Weights of a small mixture-of-experts language model, trained from scratch on English Wikipedia: 176 SwiGLU neurons an expert, a softmax router.
Below are experts of layer 3 (counted from 0) of a mixture-of-experts language model. Rows are named gate (a neuron's input weights, with its number), up (a neuron's input weights, with its number) and show model dimensions 120-159. Each number is 128 + 24 x the weight over its row's rms, rounded and kept within 0 to 255.
Before each expert's rows: a language model's description of what the expert responds to. This comes from a sample of Wikipedia text that the model never trained on.

# expert 25
It responds to: Single letters or short final pieces ending foreign surnames and place names, such as e, a, i, ić, ville, often followed by a comma, pipe or parenthesis.
gate1 [155 166 171 121 117 131 171 123 133 141  85 117  95 111 154 154 124 139 135 126 140  80 161 126 101 105 131 164 126 152 149 108  95 134 112 107 138 162 136  91]
up1 [128 122 147 160 175 100 123 131 138 119 129 152 111 118 124 175 152 122 138 181 147 144 119 134 165  83 124 176 111 109  69 129 127 115 137 125 110 143  87 126]
gate2 [107 119  99 139 120 139 121 132 167 122 127 147 113 115 124  95 119  78 138 151 101 115  66 128 133 131 166 117 127 134 126 143 119  74 111  94 148 173 122 118]
up2 [134  75 126 147 156 109 108 149 132  66 124 144 164 169  88 129 149 109  99 102 120 118 146  99 150 132  75 135 111 144 144 126  64 180 150 152 137 111  60 115]

# expert 14
It responds to: Short mid-word pieces like qu, mp, ca, gi in odd or foreign words, backslashes, non-Latin characters, score hyphens such as 4–6.
gate1 [114 109 154 132 164 115 100 112 125 136  97 137  68 122 144 148 110 150 124 144 144  68 152 110 132 110 176 134 154 159 135 125 113 153 154 160 101 153 124 144]
up1 [127 143 105 101 120 142 119 131 161 130 110 153 111 137  90 117 127 120  91 130 147 136 166  86 149 117 106  87 106  98 108 172 105 140 122 116 161 107 121 100]
gate2 [171 141 142 117 147 139 121 127 118 133 106 144  64 157 127 100  88 131 125 133 142  94 102 109 103 117 133 136 157 136 122 131 143 145 165 116 149  92 162 152]
up2 [130 119 103 124 167  88 145 121 177 133 161  82  97 145 117 105 100 131 114 156 130 112 127  83  97 130 136 131 119  95 104 133 125 122 113  90 126 114 137 187]

# expert 29
It responds to: Digits, zeros, percent signs and million in numeric tables and results, plus direction or extent words like up, southwest, north.
gate1 [ 89  84 110 117 138  98 139 113 144 101 107 123 158 148 133 160 158 126 109 132 179 140 114 109 146 152 195 142 163 120  97 165 155  92 143  91 110 101 148 148]
up1 [142 164 119 147 136 174  86 143  93 148 145 128 102  78  95 112 109 136 128 117 102  96 148 138 149 130  76 141 151 141 134 108 124 132 123 173 115 153 110 113]
gate2 [112 124 110 114 120 109 131 129  79 187 155 118 145 151 129 158 103 114 140 100 116  98 124 106 128 155 145 148 110 142 178 139 159  89  84 115 131  98 122 165]
up2 [157 122 124 167 132 112 147 142 126 142 119 128 112 144  94 156 112 117 121 122 122 106 129 153 139 186 100 124 138 132 134 116 150 116  59 139 141  50 155 152]

# expert 27
It responds to: Month names in dates, the 'ti' piece in words like negotiation and allegation, plus spaced equals signs and double-prime marks.
gate0 [ 99 143 127 126 112 118 138 160  79 140  96 119 141 138 102 138 172 139 117  89 122 140 109  96  83 127 123 140 104  99 146 179 127 138 169 106 157 153 128 162]
up0 [123 129 135 149  81 112  85 147 102 127 145 107 145 177  99 116 142 136  97  85 129 116 191 140  92 131 153 148 113  83 122 126 109 137 131 106 143 117 115 147]
gate1 [118 143 103 138 107 141 107 129 103 125 130 115  98 105 106 131 148 111 120 124 122  83 134 134 128 145 133 156 103 131 136 129  95 152 129 102 145 111  91 107]
up1 [109 137  92 147 108 146 115 176 178 162 170 113 129 119 144 108  94 149 130 125 100 137  87 136 141 160 167  78 117 137 156 103  91  95 156 131 122 119  84 135]

# expert 17
It responds to: First pieces of words and names after a space, like Michael, Los, cho, mar- in Latin species epithets, plus colons in infoboxes.
gate1 [137 110 118 108 134 107 142  57 135 144 124 104  96  88 116 106 142  93 131 118 133 112 109 122 120 132 109 120 153 131 100 170 120 130 134  78 106 142 103 131]
up1 [110 160 102 156 176 104  97 138 145 148 127 150 113  99 120 193 128 118 127 130 127  90  95 106 135 146 107 104 133 100  93 141 116 127  86 101 148 152 121 119]
gate2 [145 141 112  76 134 108 128 136 131 138 155 160 127 124 139 173 128 113 149 128 136 129 116 134 143 129 114 138 103 104 149 127 138 116 179 125 110 135  82 147]
up2 [108 116 148 147 117 187 115 129 114 142 124 102 128 119 117 133  97 134 111 172 161 123  99 150 149 115 155 136 118 111 182  99 102 131 121 156  86 137 109 104]

# expert 10
It responds to: Compass words capitalized in names (South, North, West, Central), plus word pieces inside proper names like He-art-s, Cla-pt-on, Philip-pin-e.
gate1 [107  87 134 137 123 151 124  96 147 160 117 130 120 164  61 120 145 145 119 172 112 164 147 111 152 141  97 129  95 172 115 133 141 119 106 153 111 112 155 148]
up1 [141 126 120 131 163 144 148 108 159 145  70 150 126 113 133 127 141 146 110 153 138 117 137 183 103 104 128 130 130 170 158 103 115 128 101 118 123 111 103 153]
gate2 [ 85 146  88 134 122 130 140 133 142 145 143 130 154 117 135 140 128 147 130 109 164 104 186 123 138 126 157 141  98 122 156 145 134 154 128 121 171 127 138 131]
up2 [151 123 108 155 133 115 148 151 119  88 140 126 104 145 140  95 114 104 133 144 110 116 125  98  96 144 110 134 155 118 129 140 139 146 128 112  90 129 127 154]

# expert 16
It responds to: Capitalized first or early pieces of foreign place and proper names, such as Ma, Pal, Z in Zamora, A in Axis, Georgia, Syria.
gate1 [108 172 135 152  78 122 115 132 127 120  92 125  85 137 138  94 181  90 132 139 151 122 140 155 128 118 140 116 148 144 121 119 141  89 119 133 184 127 134 147]
up1 [115 158 129 147 141 140 106 151 112 164 152 100 137 155 101  81 163 120 117 170 133 150 146 119 147 105 135 142 129 155 128  94 117 108 115 111 165 135 124 119]
gate2 [131 121  83 126 142 134  82 111 143 161 120 165 112 102  82 120 111 151 119 170 127  96 149  98  89 174 131 129 108 112 139 135 120  99  96 116 182 159 145 193]
up2 [ 70 123 161 144 116 159 173 115 123 112 122  95 175 151 132 134 121 122 125 144 167 119 104  97 138 112 118 110 178 121 112 141 140 123 125 146 130 105 106 102]

# expert 9
It responds to: Capitalized words inside titles and proper names, especially song, album and show titles, e.g. Love, You, River, Records, United.
gate1 [ 91 143 121 131 147 108 117 117 154 159 104 142  93 109 102 180 160 103 137 153 120 120 157 141 109 129 128 129  89 117 129 109  99 123 157 128 124 164 205  96]
up1 [139 107 108 140 103 120 111 138 121 107 134 127 141  98 163  91 133 126 119 119 155 120 128 122 120  54 124 137  92 100 154 108 148 113  87 140 140 176 138 123]
gate2 [133 150 128 107 130 102 174 163 122 160 116 150 114  69 155 167 155 137 152 131 170 108 139 144 121 170 160 113  72  82 104 100  90  90  69 121 106 118 119 150]
up2 [123 113 122  89 154  96  94 141 154 130 126 184 119 108 143 140 135 143 139 106 101 136 163  67 152  81 141 118 102 129 124 125 155 107 158 168  95 134 135 126]

# expert 31
It responds to: Commas and opening parentheses after nouns and names, as in "Arkansas, United States", "Moldova (PLDM)", plus dashes and slashes.
gate1 [165 105 124  89 106 128 132 139 144 107 105 127 143 115 176 102 103 128 141 141 101 134 103 122 169 140 159 129 158 158 131 128 152 140 117 167  99  97 114  88]
up1 [114 142 124 146  95 131 106 118 111 161 153 124  60 143  96 140 120 128 144 109 118 121 140 147 106 100 112 130  92  90 130 133 133 152 128  99 146 102 104 163]
gate2 [156 104 146  97 120 104 123 157 127 114 115 163 100 149 136 152 107 152 107 117 100 141 125 200 101 113  96 114 112 139 157 170 123 137 172 100 147 167 145 146]
up2 [153 132 136  86  89 124 124 142 119 170 120  85 102 132 146 190 147 122  74 122  86 143 165 140 138 136 163 119  70 146 123 150 113 105  78 122 142 101 146 115]

# expert 23
It responds to: Colons after infobox field labels like Head coach:, Phylum:, and verbs such as is, was, are, has, including.
gate1 [ 96 114 148 133 162 136 127 154  95 169 107 103 158 141 101 162 142 157 115  96 144 130  94 128 153 154 157 177 149 163 137 102 132 107 195 130 148 136 136 163]
up1 [132 139 135 160 162 101 159 113 123 130 142 128 119 133 122 132 138 156  91 165 187 132 147 139 100 131  88 149  79  92 145 144 127 154 153 145 128 103 135 104]
gate2 [107 142 163  96 122 113  78 108 171 162 155 135 160  95 112 161 120 133 146 120 115 135 162 124 141 131 138  96 126 146 133 154 158 103 125  93  70 146 133 117]
up2 [149 107 111  91 159 117 114 109 134 141 127 117 129 127 132 176 154 135 121 120 132 159  90 119 134 149  85 143  89 128 126 123 120 138 115 141  74 127 152  89]

# expert 26
It responds to: Ending pieces such as -er, -f, and single capital letters after a hyphen or parenthesis, as in Van Meter, Thor-L, half.
gate1 [133  88 137 147  88 164  75 138 114 120 115 145 142 142 135  95 165 169 120 107 118 196 139 112 140  89 119 123 122 128 109  93 131 161 140 110 118 191 114  81]
up1 [144 139 149 151 100 107  96 146  79 110 142 157 143 140 112 137 105 135 152  89 118  99 135 120 154 109 113 101 107 164 108 145  77 122 152 112 107 153 159  40]
gate2 [114  88 117 158 144 140 119 133 120 122 124  93 146  84  90  86 160 123 137 143 178 117 103 101 110 135 169 114 143 165 121 144 120 118 128 136 128 138 132 146]
up2 [130 149 145 123 162 159 140 124  98 145 144 114 158 108  85 106 127  91 140 104 130 164  95 115 182 112 101 120 138 111 144 165 123 116 129 143 181 122 131 161]